config = dict(
    n_layer=13,
    n_experts=64,
    experts_per_token=3,
    activation='swiglu',
    routed_scale=1.5,
    balance_loss=0.00415,
    init_std_router=0.0112,
    vocab_size=16384,
    norm='rmsnorm',
    norm_eps=1e-06,
    optimizer='muon_variant',
    lr=0.014,
    seq_len=1024,
    train_tokens=274500000,
)
Below are experts of layer 10 (counted from 0) of a mixture-of-experts language model. Rows are named router (the router's row for the expert) and show model dimensions 0-191. Each number is 128 + 24 x the weight over its row's rms, rounded and kept within 0 to 255.
After each expert's rows: "gets" lists some tokens that make up at least twice as much of what it gets as of all text; "raises" lists some tokens whose logits its average output raises strongly, later layers aside. This comes from a sample of Wikipedia text that the model never trained on. Tokens count by the router's weight.

# expert 12
router [185 134 127 124 120 130 126 154  69 150 105 140  83 103 152 147 123 139 138 132  98 135 148 134 109  88 145 117 141 171 111 141 151  88 118 150 137 142 131  81 128  94 128 138 151 170 151 125 110  64  93 151 167 170 103 133 125 137  79 102 133 161 161 125 133 127 103 150 179 133 127 102 160 109 111 115 126 122 155 112 104 158  94 130 166 162 128 126 100 174 132 106 156 164 125 146 126 114 156 105 162 100 144 140 173 126 118 137 109 148 147 169 141 144 167 151 128 139 103 128 139 116 120 162 160 148 115 138  98 135 164 149 134 132 133 126 123 157 151 160 153 150 156 110 135 111 118 128 160 162 121 113 143 148 168 136 110 156 131 116 102  65 126 135 113 144 105 132 140 122 132 121 145 142 114 125 136  85 121  97  95  68 121 144  93 119 144 168 135 124  94 152]
gets: "\n", "==", "===", " ==", " ===", "===="
raises: "ğ", "iter", "azar", "rd", "ž", "rak"

# expert 53
router [139  77 160 143 134 114 124 151 117 107 119 167 117 145 140  71 133 151 133 143  95 146 164 120 104 170 116 114 137 122 121 169 140 109 141 114 126 135  95 118 169 132 131 142 121 142 143 138 123 111 147 151 163 193 103 139 114 111 120 117 133 143 164 112 165 141 138 138 149 105 137 149 157 138 146  97 131 169 106  99 113 130 112 119 154 149 103 134 105 151 122 136 121 115 169 189 105 105 172 129 100 149 172 149 135  91 121 150 127 164  89 153 129 106 114 133 123 134 153 144 175 153 130 120 134 181  92 156  95 149 128 138 108 106 105 121 104 148 111 130 139 134 154 146 116  83 125 130 127  85  70 157 125 126 127  90 114 168 104 124 100  97 114 107 112 127 120 124 111  83 163 164 145 135 132 125  80 117  86 123 125  84 173 127 128  96  84 133 125 165 142 123]
gets: " the", " North", " South", " in", " of", " New"
raises: " and", " by", " of"

# expert 57
router [131 135 163 151 101  77 111 160 146 117  95 167  90 135 152 135 127 193 144 161  98 173 119 118  99 135 158 113  90 135 119 155 144 123 131 115 112 143 111 115 156 118 133 118 127 144 138 108 118 120 114 175 167 170 133 133  94 132 135 118 139 162 164 114 154 114 162 176 158 106 134 176 148 142 144 107 118 149 160 134 122 125 121 157 120 156 117 127 112 133 137 119 145 121 166 160 128  97 177 142 119 152 139 153 114 125 147 128 114 153 129 142 125 115 148 113 102 161 144 118 180 145  97 162 143 194 120 159  74 147 132 144 106  75 138 127 114 133  96 129 139 146 132 125 114  76 107 120 115 123  85 148 129 122 162 108 100 125 119 123 129 119 109  93  95 165 137 117 113 105 162 140 133 135 144 119  89 121  92 160 103  85 168 138 122  78  92 116 150 134 120 106]
gets: " and", " that", " by", " of", ".", " which"
raises: " basis", "itud", "ales", "ly.", " majority"

# expert 15
router [160 130 137 130 128 131  79  82 113 141 131  95 116 118 123  98 160 182 153 154 121 168 158 111 144 151 168 101 112  89 105 165 146  82 151 160 158 145 169 114 175 130 182 156 112 143 124 119 121  88 102 130 115 134 139 126  94 150 132 139 160 128 135 139 168 137 136 166 131 130 123 138 140 146 145 127 145 103 100 118 134 162 126 115 149 118 122 111 131 148 139 117 118 135 114 132 102 119 165 131 132 154 126 123 126 103 114  91 113 126 130 168 156 106 132  86 167 153 143 128 158 108 123 170 172 131 145 141  91 135 180 137 111 126  95 139 123 160 158 123 163 138 108 144  89  90 168 100 156 121 129 130 151 118 153  76 113 134 155 107 111  97 132 133 114 166 126  84 159 122 175 168 163 139 114 156 149 136  80 115  77 125 162 130 135 143 101 127 152 120 119 127]
gets: " S", " T", " P", " B", " K", " D"
raises: "AS", "AR", "J", "OT", "oss", "SP"

# expert 60
router [148 148 154 117 175  98 148 113 146 127 101 175 113 124 162 141 105 109 136 152 127 139 135 107 120 125 100 114 102 126 128 154 109 129 108 161 120 162 146 114 142  90 174 181 101 103 148 113  97 104 134 186 131 129 145 114  87 127 111  87 125 163 134  73 161 116 120 151 137 107 115 175 139 108 128  92 135 142 139 109 114 164 123 113 113 162  94 102 101 107 137 117 155 141 170 107 134 135 167 124 106 124 150 132 173 115 136 124 168 128 142 187 144 107 130 136 111 134 125 137 176 118 136 140 143 150 120 120  84 163 133 183 110 101 134 121 167  99 138 131 170 164 142 133 122 155 114 146 176 152 113 107 137 158 138 100 136 135 161 140 103 143 125 115 127 168 145 105 133 118 105 149 103 134  86 128  92 125  95 167 106 123 183 136 100 102 120 108 105 107 150 123]
gets: " |", ";", " 0;", " /", "|---|---|---|---|---|", "|---|---|---|"
raises: "\n", " ", " C", " New", " National"

# expert 33
router [114 114  98 126 131  99 162 146 147 133  79 173  99 144 153 109 109 115 132 153 110 184 120  83  90 100 104 130 122 120 123 139 152 128 144 142 160 166 131 128 146 101 183 148 148 144 136 127 130  80 140 169 111 165 127 125  75 109 121 110 107 156 151 105 144 132 114 137 144  69 118 166 142 113 139 109  97 162 124  91 151  97 135 128 129 142 118 141  95 111 152 101 117 141 164 142 124  97 117 126 103 118 150 152 170 123 157 150 149 125 126 152 142 144 187  93 126 159 119 128 158 137 140 134 134 146 127 139 111 145 151 174 137 119 151 148 148 150 148 130 145 144 170 123  85 131 114 142 129  85 117 140  98 104 129  99 134 155 114  89 117 122 121 138  85 156 119 110 134 119 165 132 114 145 112 133  94 130  79 125 106  96 166 152  83  96  87 128 135  69 138 144]
gets: " |", " =", " a", ")", " ==", " an"
raises: "\n", " ", "\n\n"

# expert 40
router [111 119 118 143 121 113 124 158 103 146  98 133 114 151 121  98 125 141 141 177 104 142 133 129 161 126 115 155 140 139 107 144 124 120 148 117 116 132 147 100 138 117 113 170 145 127 141 121 139  91 153 149 123 150 120  76  83  78  91 131 148 103 110 108 139 116 124 144 178 120 158 109 133 137 106 110 134 139  90 110 123 104 110 159 105 104  93  99 101 132 160 131  78 139 121 143 117 164 160  96 132 116 158 171 111  93 124 121  93 164 158 131  94 111  95 136 111 175 160  78 152 175  82 153 140 115 114 138 126 159 116 155  89 134 126 118 129 157 125 179 159 100 154 116 116  96  80 122 136 126 125 110  95 124 148 163 111 147 119  84 121 115 148 128 121 173 144  70 100  88 126 146 134 167 112 138 138 122 147 180 128 132 103 132 121 118 130 173 149 104 130 104]
gets: " January", " May", " March", " October", " August", " November"
raises: ";", "\n", ":", " and", " 2", " 3"

# expert 54
router [136 163 120 125 102 118 103 157 119 105 112 137 112 124 135 109 108 115 135 126 132 140 168 118 128 136 156 123 116 152  96 165 103 106 174  96 173 108 147  88 180  85 127 118 154 112 114 100 134 139 123 200 133 134 101  78 140  98 140  97 121 179 162  77 120 145 118 115 156 105 137 119 118 107 132 145  76 116 156 124 157 111 107 116 140 117  94 132 164 141  99 121  83 142 155 154 140 126 138 130 154 141 158 124 123 136 180 119 152 140 102 134  95 109 123 112 102 114  99 101 157 128 134 185 110 139 138 132 138 148 141 153 138 109 146 124 131 126 147 116 169 160 117 157  89 121 117 103 118 159  97 122 102 165 159 114 153  98 130 109 139 121 113 129 156 179 154  96 152 155 137 121  93 150 148 105 103 101 111 117 164  98 159 180 134 103 142 151 151 104 130 119]
gets: " was", " is", " to", " he", " had", " were"
raises: " a", " not", " also", " un", " taken", " an"

# expert 0
router [111 135 154 120 109  94 113 126  95 132 121 149 123 131 150 105 149 180 148 152 105 134 153 122 129 131 144  82  94 134 106 154 143 132 152 110 122 127 105 118 171 128 128 126 116 137 115 118 160 123 120 171 159 163 109 114  89 110 129 115 125 147 159 118 182 105 113 163 173 121 137 160 139 124 147 110 123 141 123  99 128 134 125 139 123 136 101 134  96 138 135 122  97 125 169 179 140  85 156 137 120 164 154 125 133 135 142 135 108 161 106 140 115 119 149 126 133 165 141 132 156 159 116 155 124 158  90 190  99 164 135 145 111  44 148 123 116 140  93 122 144 145 153 153 102  85 112 113 133 109  82 124 139 109 179 113  68 111 120 102 115  83 109 110 104 170 132 104 106 115 170 157 125 147 129 117  67 122 100 143  97 119 154 148 127 101  93 130 125 141 109 132]
gets: " ", " 0", " and", " can", " %", " &"
raises: ".", "'s", "ist", " and", "ish"

# expert 42
router [135 104 139 110 159  96  98 146 126 106 100 156  93 123 161 109 108 173 124 134 104 150 187 129 111 134 101  93 122 123 136 151 122 168 137 110 134 128 156 108 125 101 151 155 147 125 143 104 153  88 111 145 170 137 114 139 139 105 114 102 103 154 149 127 138  94  99  95 151  91 151 132 171 127 137  86  90 153 121 135 153 161 115 138 133 115 107 165 126 109 166 106 111 112 145 145 143 138 100 116 125 153 132 138 112 142 156 115 117 167 128 114 156 134 180 157 190 157 160 104 140 141 142 112 155 169 124 111 128 165 118 136  80  71 132 136 139 122  97 113 154 156 112 128 129 114 110 107 134 135 133  94 135 137 131 144  65 180  84 136 149 112 114 105 108 170 152 116 138 130 144 144 124 190 112 139 115 103  87 139  95 107 120 130 107 139  91 125 151 117  94 138]
gets: ")", "\"", "a", "}", "us", "i"
raises: ";", ":", " and", " for"

# expert 55
router [149 113 146 122 110  89 140 147 114 137 106 157 109 170 127  94 128 170 154 159 109 165 168 100 118 150 129 114 126 134 111 168 138 119 142  80 116 148 111 108 164 116 127 131 139 141 128 105 119  89 121 160 134 137 113  96 101 147 127 124 138 135 150 131 160  96 136 176 171  94 147 172 137 126 166  84  97 148 104 129 141 151 124 140 130 118 108 159 102 136 130 105 104 142 170 142 130  99 165 106 120 151 146 146 147 113 134 137 111 152  86 134 129 114 139 108 147 155 149 129 194 165 105 151 142 163 103 150  86 156 134 153 117  71 126 112 130 133 136 143 147 156 156 113  99  86  99 126 144 106  94 133 129 111 160 100 101 151 102 112 125 103  95 104 107 146 125  89 121 101 173 125 127 173 139  94  97 142 105 162 107 116 174 116 110 107  89 159 137 130 101 114]
gets: " the", " in", " In", " this", " a", " March"
raises: "board", "ship", " husband"

# expert 26
router [133 158 123 144 170 103 142 173 162 139 132 125  73 122 159 109 126 137 129 128 108 159 158  95 131 128 100 124 101 126 153 154 130 130 124 104 150 156 117 140 141  97 140 187 116 137 106 133 116 122 162 139 181 131  93 123  98 116  95 145 132 193 149  81 167 132 136 120 139 128 126 156 128 113 132 108 108 142 152 121 120 143  92 134 107 108  80  88 104 148 122 129 149  96 165 124 120 147 135 153 118 145 164 128 129 101 124 124 117 163 127 120 156 129 102 112 122 149 150 100 155 138 119 139 174 151 129 140 110 136 124 153 144 123 103  58 148 154 156 131 160 135 162 101 104 153  93 122 122 119  96 107 126 136 157 119 141  98 132 109 107 142 169 117 106 146 119  79 133 148 189 130 119 166 109 135 119  72  72 129 124  98 168 117 109 129  84 118 109 112 147  96]
gets: " |", " /", ";", "″N", ":", " –"
raises: "\n", " ", " —", " G", "t"

# expert 25
router [123 130 152 117 149 163 142 181 110 107 123 126 119 166 166  98  77 149 160 103 111 172 114 145  95 139 164  99 135 162 165 141 138 120 121 113 148 171 102 150 146 127 132 165 101 124 169 152 155 113 103 175 144 117 122 138  77 160 176  94 156 153 143  97 126  74 144 129 159 109 100 128 161 123  73 114 163  95 124 106 113 163 113 151 136 126 135 134  97 111 131 119 115 146 157 126 122 124 153 126 125 110 142  96 127 130 123 138 141 140 108 110 144 109  85 128 120 129 144 108 118 129  93 140 145 179 103 140 119  88 158 150 148 123  74 134  99 129  88 114 127 116 173 127  94 127 115 128 171 109 119 109 150 140 133 127  87 129 100 146  95 140 141 110 159 155 100 122 127 122 145 137 167 153 138 131  97 112 122 154 149 133 104 105 151  97 103 117 182 120 166 127]
gets: ",", "s,", "e,", "),", "a,", "es,"
raises: " though", " which", " the", " but", " and", " including"

# expert 28
router [129 107 145 115 115 114  93 167 116 160 114 143  92 148 150 113 136 201 147 151  89 146 151 100  91 132 127  94 121 127 125 163 146 115 150  99 119 125 101 108 156  88 132 124 141 160 108 109 131 118 138 165 155 144  88 149  86 137 125 104 128 167 166 116 173 104 123 154 172  97 163 169 193 126 164 118  99 135 118 116 125 123 133 138 127 128  95 122 108 122 138 112 107 125 159 160 132  97 147 128 115 147 175 155 154 104 149 116 130 151 107 146 131 125 169 126 123 155 139 155 173 127 124 135 138 176 135 148  87 159 138 143 103  80 146 110 121 117 108 123 147 138 145 139 110  87 100 122 125 119  88 128  99 101 170 127 107 142 109 103 120 102 141 107  90 153 128 117  93  90 164 144 140 170 132 133 101 129  91 152 114  98 165 131 107  97  96 133 138 129 121 109]
gets: "\n ", "}", "|", ")", "\\", " 1"
raises: " on", " the", " in", "a", "-", " and"

# expert 38
router [140 110 141 134 104 107 100 147 137 144 113 143  85 120 125 142 147 190 150 137 120 156 131 104 103 127 129 112  98 130 107 181 150 114 161 118 117 157 127  97 145 126 145 125 119 125 138  91 125 107 122 159 150 162 131 120  84 117 142 125 146 176 154 127 173  82 126 162 166 118 116 189 143 153 173  96 103 117 131 111 137 148  96 138 116 138 110 132 121 135 128 102 123 120 156 160 116 114 181 138 109 145 149 137 142 112 151 135 102 148 105 138 130 124 153 107 124 127 137 135 178 154 117 142 144 134 104 191 102 157 146 146 109  62 136 121 126 142 104 134 147 162 152 127 114  89  91 105 143 110 108 112 121  85 137 108  73 162 108 108 116  91 116 104 111 155 129 120 124  85 168 142 108 142 131 127  94 133  97 147 106  96 173 140 129 110  66 147 132 136 119  96]
gets: " ", " 0", " H", " S", " \"", " R"
raises: "iding", "ights", " |", "ump", "itting", "omm"

# expert 56
router [134 120 180 121 128 101 131 152 116 149 107 135 100 120 118 118 127 192 136 128 113 158 147  87 104 105 133 137 109 145  96 173 151 125 157  96 111 145 131 114 154 119 133 145 110 114 124  84 135  81 125 143 170 135 110  99  91 123 113 100  90 157 166 128 153 107 120 149 191 112 137 173 128 126 150  94 108 115 138 129 141 140 110 111  94 144  93 140 110 144 117 150 128 134 136 159 128 100 155 153 126 132 152 132 141 118 152 106 119 161 109 144 118  97 148 121 135 151 151  94 177 130 131 144 138 175  95 172  97 169 126 134 103  99 127 120 140 152  89 140 149 143 161 126 111 104 100  90 149 120 107 134 109  86 164 112 113 133  86 114  96 108 113 126 113 144 140 110  99 104 159 118 156 154 145 124  83 120  90 116 111  76 188 114 111 106  83 120 149 147 108 118]
gets: " as", " in", " As", " —", " -", " \\"
raises: "p", "ab", "ped", "rel", "per", "pir"

# expert 6
router [155 154 130 143 136 153 122 173 115 104 147 159 138 135 151 111 108 167 134 111  75 158 129 128 135 123 146  73 145 109 118 138 122 128 101 103 132 135 166 129 157  92 155 124 145 131 151 114 143 126 153 116 117 150  77 106 139 124 116  73 138 128 126 110 160  90 137 140 118  61 152 107 149 115 135 101 130 132 151 163 139 153 164 152 137 136 127  94 150 100 126 108 103 116 148 127  92 121 153 113 106 151 125 103 187 131 144  94 124 141 157 155  68 102 127 162 155 127 153 118 168  95 155 159 119 164 164 132 141 135 156 144 112 117 159 105 132 163 108 139 124 126 139 157 126 106 187 165 148 133 129  93 123 117 126 107  93 159 122 117 105  88 150 128 133 157 130 104 105 115 133 116 182 124 104 108  88 124 110 131 108 122 153 127  98 116  93 187 113 162 115 118]
gets: " 1", " 0", " 2", " 3", " 4", " 5"
raises: " and", " to", "/", " in", "\n", " by"

# expert 3
router [177 144 120 137 137 125 115 128  95 143 119 135  89 113 136 144 119 159 143 117 117 138 169 146 107 110 148 107 111 187 149 105 171 101 143 146 133 141 134  66 112  96 138 149 158 160 149 146 113  89  80 141 205 171  99 141 131 127 118 109 134 155 124 126 129 100 104 155 184 124 125 115 159  97 126 122 139 118 157 143 113 141 101 112 142 137 131 143 111 150 100 124 155 162 151 149 123 111 161 124 139 111 138 147 137  99 136 153  83 149 146 168 142 117 147 144 144 161 102 118 141 105  98 172 146 141 120 127  94 146 165 135 148 134 143 121 140 174 149 165 151 150 140 126 128 109 115 141 158 163 121 113 139 163 163 129  97 126 115 132 102  53 149 154 146 130 106 122 142 109 143 123 156 132 128 121 122  79 108 112  93 100 107 131  93 110 139 187 139 111 114 153]
gets: "\n", "/", " [", "====", "_{", " /"
raises: "|", "T", "W", "1.", "V", "F"

# expert 45
router [116 143 156 135 127  72 115 144 132 146 104 148  81 143 146 121 123 193 157 150 103 184 148 106  83 122 133 102 110 155 121 169 125 138 149 104 126 150 140 105 157 120 132 119 142 139 116 116 139 103  94 177 146 159 121 124  87 119 118 119 140 143 167 123 156  97 123 148 184  93 137 165 156 123 158 129 103 174 142 119 130 137 130 135 152 153  84 142 105 146 142 117 126 125 158 169 135 112 158 136 137 157 156 112 132 118 125 126 149 163 110 147 137 118 130 132 141 142 156 134 160 145  97 158 143 166 101 173  96 159 128 155 122  69 122 113 126 117 113 143 139 143 152 134 123 107  96 109 139  98  98 117 132 127 151 122 123 143  80 116 100 106 133 113 128 158 106  91 135 103 177 139 141 158 131 127  99 128  86 177 115  87 150 147 135  79  77 130 138 125 111  98]
gets: "\n", "s,", ",", "it", "is", " contract"
raises: "board", "rox", "time", "ual"

# expert 13
router [119 114 165 134 117 100 125 153 136 117  98 162  76 152 158 123 137 172 143 140 101 181 150  98  91 133 129 120 103 138 129 177 133 124 136  89 118 140  94 121 144 129 140 122 121 136 110 105 125 113 119 162 128 162 116 117 110 119 122 115 122 138 151 107 169 110 109 144 196  98 128 179 131 162 149 108 112 121 114 147 132 127 117 137 142 137  91 139  95 136 139 117 140 142 165 177 118 106 162 141 121 165 148 126 137 130 134 121 136 153 105 155 143 104 157 141 139 144 135 146 179 155 119 150 146 167 105 185 107 151 135 144  89  55 144 120 107 128 108 159 139 154 166 111 106  91  98 117 118 124  85 136 109 109 147 109 113 135 104 105 111 116 132 112 105 159 119 104 117  92 173 156 151 143 129 138  92 142  97 160 103  82 143 133 131  94  80 154 121 121  92 105]
gets: " and", "'s", ")", " by", "ist", " Win"
raises: " and", " the", " from", ";", " its", " that"

# expert 36
router [127 136 148 131 106 104 117 151 135 104 136 142  98 167 146 125 138 211 143 167 100 159 148 122  99 150 134 103  90 128 119 151 146 138 152  85 141 141  98  74 130  91 151 132 116 130 145 116 131 131 112 173 135 142  83 119  88 126 143  90 116 167 169  85 142 131 130 128 145  92 119 182 104 118 137 114 107 112 106 125 130 153 110 128 122 124 111 136 139 100 111  99  97 143 151 184 133 106 192 130 146 148 143 126 127 104 141 121 113 153  95 140 144  96 156 142 109 146 124 140 164 157 114 172 138 133  97 138 107 173 137 143 100  79 123 101  99 137 105 156 146 167 122 134 121 105 117 106 129 127 134 134 144 133 140 129 104 124  85  95 124 124 119 106 133 156 147 117  93 105 167 135 131 157 152 133 112 112  76 154 119 111 160 138 108  83  99 158 132 114  99  86]
gets: " he", " He", " who", " it", " she", " It"
raises: " &", " and", "ata"

# expert 4
router [119  96 173 126 101  91 156 146 118 127 115 147  96 148 129 103 123 182 143 140 118 175 162 103 110 135 139  97 104 140 111 185 129 127 132  79 123 164 110 115 154 107 136 147 118 123  97  99 135 104 110 161 162 149 112 131  93 148 126 106 124 162 138 107 166 114 139 158 185  73 143 164 142 145 162 105 112 125 124  98 129 139 125 133 124 144  85 140 104 119 143 134 119 127 154 163 117  81 164 130 116 143 148 123 122 124 134 107 122 151 100 138 134 114 172 112 109 142 141 122 177 151 111 165 140 161  94 179  95 144 154 165 103  75 122 104 137 122 115 147 156 147 142 132 119 102 123 110 146 123 105 138 130 106 157 112 102 131 117 104 104  98 113 105 117 153 128 106 115 107 160 135 141 161 120 132  89 127 105 142 105  95 184 127 106  80  83 143 134 134  97 102]
gets: " and", " —", " to", ")", " –", ","
raises: " zone:", "'t", " type:", "ended", " date:", "ed:"

# expert 46
router [123 123 150 131 112  79 138 164 123 144 110 152 114 132 133 115 140 195 153 145  97 163 138  93  83 147 155 113 102 146 100 189 129 105 147  99 111 161 112 122 158 108 158 140 138 143 111 105 138  94 131 178 127 158 124 112  95 124 123 111 113 139 155 130 171 111 149 122 172  97 130 179 132 152 161  86 110 122 133 118 142 125 126 127 137 110 103 123 114 142 126 124 148 125 173 169 127 102 185 114 100 145 144 127 115 115 119 112 115 154 101 146 137 137 139 135 128 136 140 132 167 160  98 152 153 167 109 162  82 139 148 150 107  69 115 129 117 137 109 144 148 139 152 140  97  92 113 125 135 109 106 131 122  97 144  88 119 144 115 136 102 116 109 132 105 135 120 116 115 112 171 163 152 150 148 117  77 125  98 139 124  77 159 136 149  88  76 132 136 141 112  79]
gets: " of", " the", " that", " The", ".", "The"
raises: " the", "ues", "ure", "ue", " and", ","